Weights of a small mixture-of-experts language model, trained from scratch on English Wikipedia: 751M tokens.
Below are experts of layer 4 (counted from 0) of a mixture-of-experts language model. Rows are named router (the router's row for the expert), up (a neuron's input weights, with its number) and show model dimensions 0-127. Each number is 500 + 40 x the weight over its row's rms, rounded and kept within 0 to 999. Numbers have three digits each.
After each expert's rows: "comes after" lists some tokens at least twice as common just before its tokens as in all text. This comes from a sample of Wikipedia text that the model never trained on. Tokens count by the router's weight.

# expert 36
router:531498481537499431545513415534525431508529499484485457499511531512482458546556589514494475504437516523429529517494544487549479455481510540536444467468477539459486453471556491558554535465546551505523490553543526566462483447481556499543473443460537480493527512453537482459524558451455541444463556606538470452548496491473544492532450565568495553444495527492504419576559516545504496489519
up0:454506477521457501545486496508538473538573553482490518536514479539554515556555530535473537547556545487493474564502560517503505494491455499492490508534548566506540496406489451497499513485582456513554459479479494544530521512528491511531561587470545483512473536466442505485460551518523471436540564504523490434565509581494543533491552480461512535371560478564527545537564514551595528478471
comes after: " F", " T", " H", " f", " P", " t"

# expert 89
router:498473438509484496522513457553526468508535519433473445479521514470494414526468576499501490527457543507383578506518506521561476502479493486533506505470431558489481504468497491573543491460592512457499480540580558524524531480535573490514503428491463447488549524503515546446469558439485511519446515507540512454501572482469502429527415564504458520483492539452499485527554557556467559456558
up0:390570487515467546511452531508548513461551554526545512553527491453497472517534471490490484506597491580482555429476489460552514421483512526522518488548488529433519567411558496507513562509447512507512468480499473559520525445489495467497523511455500496536529504475449518467484491413548453501511529518450550480477510533491557491499432590525458596534477505480484392549477464464497508490461
comes after: "\n", "|", "2", " |", "| ", " C"

# expert 78
router:447465487519526434550528510552477464530522590478456457561513560449509499512508520533542423583455548451480545492501509529572515486459476514526417495503482538473457481473521530543543576476539537458520475525556517550494473470499531472576469416459525503491531548528547496434453517435496514454443566525529454451503486461466550471569492536532488478477485509485440476547585577509552518491541
up0:505528567520484537543490496523471494527520467551485471549452494484473417534478470548516595492478556493514587564495545525582551519445499549435486499509494530487602501492480503495492505472581556450524498505501534531494515433481553435553525547459492490510480519509472573522506493422401443425432532524523534431561525525552531482522547567479522518531482526505529535494460455437479489467513
comes after: " K", " Y", " | K", " B", " Sh", ", K"

# expert 39
router:500522501488508504501543465540491432512565518463452464497566502430481486498501517542517479515482539488435529495563521524539476454481486520544496485463424538443489455478545457584508537416589549501492487550535512567484542434535527482536475442457503466474531513459503498437486519424468548468469515591525490445543524494461534402504478536521500569452522539511471452511533592594517546466502
up0:497450489480489484534489532537475535540463420529525424523643507498499477475488475466474513454476511534473477496409504457447478568498450475530501517532505473554503547505424553489489497573440494471534440578506623518513532519491450507480497495473519473437515512444483427467442556493558515534431500475478493578512453508450500536509500447514501475497466508555561476525515478551577505462534
comes after: " | ", "; ", "0", ") | ", "3", " |  | "

# expert 120
router:495449515524570497550480452497484488489558578474450484577533499512455490513535541477538479529451575470484535483516523514532463464476458536542461495377523543472463452494553457525506493460577485474515487573529555496480568496563513488468447470496506497472495564468507504481482545463454542423453541582521449436504540474484549468548455488564448534454525534443462443500543566571522528494503
up0:504540474507450462483536521448519486460586529486505536477541527499579511530484484540508562531518508486473453523579504536508441529414489505506457463414502449535440472438632510521561462508497519447550510454505530540409502501500550495508509519518440515524506468494507520417484552505474455490518507479481458523542462529485535467571398542584456516423500542475535461470482531501459463481460
comes after: "\n", "\n\n", "-", ", ", "=", ": "

# expert 26
router:484480494532502441530567493546452446556538527465468467584572515455518520495453510543501470546444528512445550527556490511545512524465475497585472530511429517520487438477472501554553511473594555474529483524546544506477544455517523478549422445468548481453535565471531546445502501426453477455492526547461466442540506497449526471505483521566486506471546530477492491537580554527574517490570
up0:518472486474475481543494437519521534566534567468535463538452527483459516486478574521532479557527504454555445542495499485577428542590450471524435487444432458482430459522478485516512435522477495486512457532562490490505521493530495507521509476511492465463541583494564444445541473447544471453495546540527506519478481548451545410521500511569499501575535556414431532482457538530480494446480
comes after: " N", " O", " E", " | N", ", N", " L"

# expert 62
router:454474474530533494569488462558473472493549515471502470514571542453471487524509554529547464554494509491428575493495509526510496473485495550530464496464499523459488486484503430585579527453548515444583481534583535499480575451561504483518473462453548485465531519426528530418451509424504534469478499535500481461489533508463552442506486509556443518484541585494479494524556550581542568444500
up3:462508489482497525548465445597501514509436460435527474517560448434501525485483463558571446544493497530456514502422529497514460522529515538500495506410530541520557514457524423608565534534544487420564560474545524563523447507498552520500510527441462543484583467475504505536539487412525548466499524559535495519526504482524550518495532491511514489519481524471520474530606477512552490527487
comes after: ", ", "| ", " | ", " (", " ", "- "

# expert 81
router:473425466558542480552522473536456489574582544477477507538491530529466422531477530507506496541463549446456532437551593555517446474486517532537482383484453518452456514400537496533548525464517507498566450577573511512472506445546541475504478462491498452460482526480528513456475524473524517486481513522540467495521529473479551506533470541520426483466524512451441457520518500592521542452490
up0:487461441536513457518576522529515537512489506429431512551581469511491494500533510467565497591497489598491546555432536536513523490453435560509453535490540472522472512544460509540494481464443468516433505550552500487472463435504539510461454505421467515567482561529525502506503484496536556532551448447459471499560580492532561483599412519487471493462524503489467482569493464497480504502492
comes after: "==", ".", "===", " ==", "\n\n", " The"

# expert 123
router:515470494529502493498511436532533473566551529461489487487533527480470466529498523581542468535466527495472551512508579516537479484429475528517522471478445523435457490465515494522537517450526548445543516608558521530520599474545568473499485439496508452465519532447524499406473523483483497503442535565516466470548555492433520501532421521551443531464521527477438460492519551613562535488505
up0:546502512561453504606450450623542497474481513493501443505532492442501430559526507444476500495540529454460452519451507517535484506444483456543510477482488598526528540427531504522495577519473579447408482506510504526524478502534524546491463458544460439443487591525476529455422521483476488528525466476468497444562453495492509468552439495534532480493498473474476534505526507566499565502515
comes after: "\n\n", "===", "2", " in ", "\n", "=="

# expert 24
router:436472517481533474564521411534481457509587520470461479509553541439496446539515496523506448509446499459445548386552516591492476485493473556515439486480466496486443477477531428555554530462543516479549463545558513491467537439550535439545442456478543504455488525475485519478454493441465562484448496526545470474506525483491490454516516584548494531456567544492474498520527567540491539470498
up3:459469529516439441558480433562474412519538455452515454475466471365506483486546519528475522460470481483507499489507538470502516499499456576510426476448502468531510488537549496543515527497538477522503491539564423516558512431545491458550483438431520559531541547457448511518514489422434530469501530522487503454479450396489551470490557494511495498489573511482529531450492552548503559491521
comes after: "1", "2", "–", " | ", ".", " "

# expert 80
router:498496480515518474512537437529504433516542513475449456473514531462472483567485580500506494535483516495474543533536549472518467426497461547552448453465435561473509484496543452557506536457552539471509440565505533530498541438491526497554422456457490447499518559442559491498530546435467524481463540612547467452539512459445493424544457517600447540437492537496478467546509521508492511481535
up0:453579474522441505488560465496525477551479466442523445525494608490522518501509493557556462532493496468524487519541546517504477434520467505495524474490488590438474435456554496554481550474489499400515452512526582510483508474502610486516471480483466511485480446458552522521507539451472485470527577511591531463581532507515493546447484489541544554527524523448446563516521509497442507457434
comes after: " F", " f", " T", "F", " Sp", " t"

# expert 20
router:489439493557511492550502455564458438535524554469463454534525524479492502522495555538549505509481564493455493484521494500563472472482500512500505415450431563472469455467488504503568541499523569480520518569558556498510571484549521504537471441500550468502507546486510538447456539490489496443476519558551450459537561461449540472562447572543461519516489557491532430513566524610475549438512
up0:507429359482467481591606468568510534555519522503498489522440605458478491477516548469603503517481512482464518493564538493587518438493486509478493472492450545464528507465481466494490536502472500492477503509513531544480531492573546415554517455487560478506501497506501486513474537498460460488473498545532432522517513499485522496559548487565455469507493453457490570469537518419526528461549
comes after: "\n\n", "\n", "| ", "-", " (", "|"

# expert 108
router:455473506517517483529505454548463481491532533488459458506565528504467455558536482546498470518454491525458523466503514614546426448515486513506449490471516525461440471439531448551546508474557512490544441542528578523447534429555536485554461442457518503415505531485514501449441517443460523500489491529578536463505536457469499436510532580525511515418525575492443494549507572550537540482504
up0:543473492495519456554525487508509529543586488494486498506518535432468439390520506444520529497425512495470502528517592507515516471481451539502457495445449493522441472550501467515477498523467550435443489523519530518509566374541479493527469477467513550440512515488546502492526569515382528497498497547553490495488550465426556453565520588503468569411475513499459486510503522516504519498496
comes after: ",", ":", "1", "2", "; ", " | "

# expert 94
router:521461492517525515507521476547488461509530483482495456505521505458475448485469543559546492515437522451407555452523529518544414497501487500529516476504444566485492470466528447557536553474586537512539481556537567559511515437533519510548523466468498464495544534504537491469476525426468531492426554549590529478477495526452511430536448539508465567495529577473473434478546563592550521482555
up0:545405444457526504570517477596469534591532508506482465566555540461491456549550489533545527547542547449505518449520559600471559456493454501494487417506440459499520500494496486518438493549590465457491505492551519519521490455499462539512462463515496450459465513531565458474493481455479573467436516538514495497500488544505541444455516572552507527507442522450464464490501530563496504525517
comes after: " | ", "0", " |", " / (", ")", "; "

# expert 9
router:397444524550511460516503515548446483558509513442463515508556518459469484550508539466516433558515568438433485429580497552524495461434498512534516440500521530455450512498554486504535490482527557476511475484511519534441579467512465496509480465461518462471507533485501517477490565485453544445465542519511435443514515477447532464589508539503463538456567497509508493522598582544558501449545
up0:510432512508477413531519448542526451588524525470477488469564492489450514464537545516546486514469457467538549535462554618535525488538507446456434493439535482522526467442507454518507508531482427546566504502522486517507502525519572547567446493442458423469558593522487478452450521532462526514501498434464508475501484458500436450550478496499544502533441503413520538518476518497497540543536
comes after: ".", "d", " D", "–", "en", " Ed"

# expert 50
router:441478539544503476504513445535458469568511526437461492523550505485518423581526516503498503499449520466441514413499523486562466458488532507528475459464469572503500428471525524540544528457576553454526452572544532564496510478500509518500470470491485479462538533453535492491533553449478542508453555559501527465562543428433545448525429552515494510463486523465478490528536546628517544483523
up3:540501457545468441565531464597493537529505462482470388492483543492498462499556517528534526446489592527531490560486429510497495480482524499500490502487496533518450457489477561538553435539539494572516417524486511505546518512489556466511466445488525511442549489524546449439517611557466495500479561596474466481534440460453471474514536483516511506502427451484474472443522530533520457492563
comes after: "\n", "\n\n", " |", "-", "|", "- • Summer (DST):"

# expert 49
router:440506471560540490510521417535473455503544506465447457518550565471467466507500505510531464566455533418469576459510509548508450495473484570542426451475496517492488475464541506519544527442535499447544447593518526512492519467526506472495454406481508519437532552493510498460472504475482495431503554553523484483537499434467516480522468564502469562425556585474481476529553516583524574492510
up0:531509492512455493524533547531522404470496462507480429446479480458517632561479517483500539548559475485436431549508467492549559510457469471552525510507544526520554484524543490606482532453504517483489411436520543483508526502494519551509504482532508514569493494496460477415537490457510449500500528452477520467487469465515520424520459469490510542473500454398570441451538523461514468448548
comes after: ".", " =", ")", " |", "==", "==="

# expert 43
router:522463524543510498524499485484460422505545569503483498507570510466444482571542503579517482531471521500446529466538509552554488430484506530544437489446499538492487424467489505520577522485556553439515475539543531521455537450565508460576475451471498484495520555471541522409430500431442536503479536537523445467520501461448516471554486561548521558490524551464446475532550550564529525448537
up0:523578517461480547530543498494503521510496451493508505499476478447527490432531518393479494563471551459579501401533592505608508514526596445479457485443473492478533534457558494499528584482500474434547489471522492505499534486470488470547498538518547515509510520490486496524443443468531510508525517472444444521488561471511502523561465503499467590493490460455501540506546511435444516542600
comes after: ",", " |", ":", " of", " in", " and"

# expert 55
router:482451499525538446535513440558521465551581584438425464560539525507433493522499526491544478576448515472499535455512533582512499489486484524507478466410440534451441480468513459529534488455568486484476480576584494509473547453519500476481460456483506523484527555488523535453493470457432492482473500542564476469516565413496524496527486588504441507458518527479478506506497561593500527481488
up3:519535479505478538498592471537504487481527470492495509503503500451541512475509498556492456517461492460443502490453587478534470481452490513536476474470480470512443519478566457519557516403501588454475513510484492501495571538587514419484518483595553471520512449485517511537446565458442492511469559551552564468515605501442492464465437539540500568528589521514526417496523542480522489501516
comes after: "2", "1", "–", " (age ", " km", "} ("

# expert 92
router:485472489545532475507551483556453463511549562464490469528542518459490458534515574522582487511497537510509548458509518505554465487473480543522507508450483552399456463466492488521564508439522518479500490548576531527462579470535527468502442415462510450460553518459493509422483508484503526462494509549534451488550585457397536463523475553520488541464494518484507485509559571579534593471491
up0:439476461497493489493522541479494468483440489423503446496556502575534465524506434503476494495461558524408501431497523527553526430527617477493478521547451454500572528449498532538546512454472538435522500591515518525488516529489532508605434499550491486509463521504480506536479536522518448525494481495498476539483501469464520463488457589569426545505506529528471414544549490507574486454534
comes after: "| ", "\n\n", "\n", " | ", " (", ") | "

# expert 42
router:512495488536513470502504439531526450505520532480456450542532564458482536544485563545516455500511513494466575528500548497494483465416515541555523531474451562458503441439552523567502527474536577458521447549534561550452533415530544489554490422447560498472547547445529486483500544476450497408467515550506476471507519484437555452537475493551445515479511541481490447546549554550496490450540
up0:423433571563512524491467522544535456533486537550518504514487498411445486556465508545612495512530559518505486481525439522469508548480555468512513498442513526451436479425568515536482476491461521555454505539514518551422425470529449484494563526496534463482515533434474457525511491441480541491475524559502464515544473500487604488502513423452514550458470479514532481466546575535551528505483
comes after: " F", " P", " S", " H", " f", " R"

# expert 129
router:497479494513498458495524459575476467502562581486442486524548500484491439490492513492503456580501574484389552450518524538540470521466430511543481478456516557508431492422550515570544557423584509462558467513511504512464548478490491466536427494502525517487501532455490492499468512405476540490477511519534488441563550490489507402531484587484527532481531521517495462507522538595492501470502
up3:541499527523502578520461477547479484450479451468479493456464520501466475437487509596525501450523513490471426492522512451498488487511472521472518504525399494370529494464514471530511494429546512544479523566518499506511514458475576461541535477511551531501562506490506536497514461444498536404426527568601426528479469541452516421479495487553484546517479590447513482514499554512473541528485
comes after: "2", "1", " |", "|", "% |", " |  |"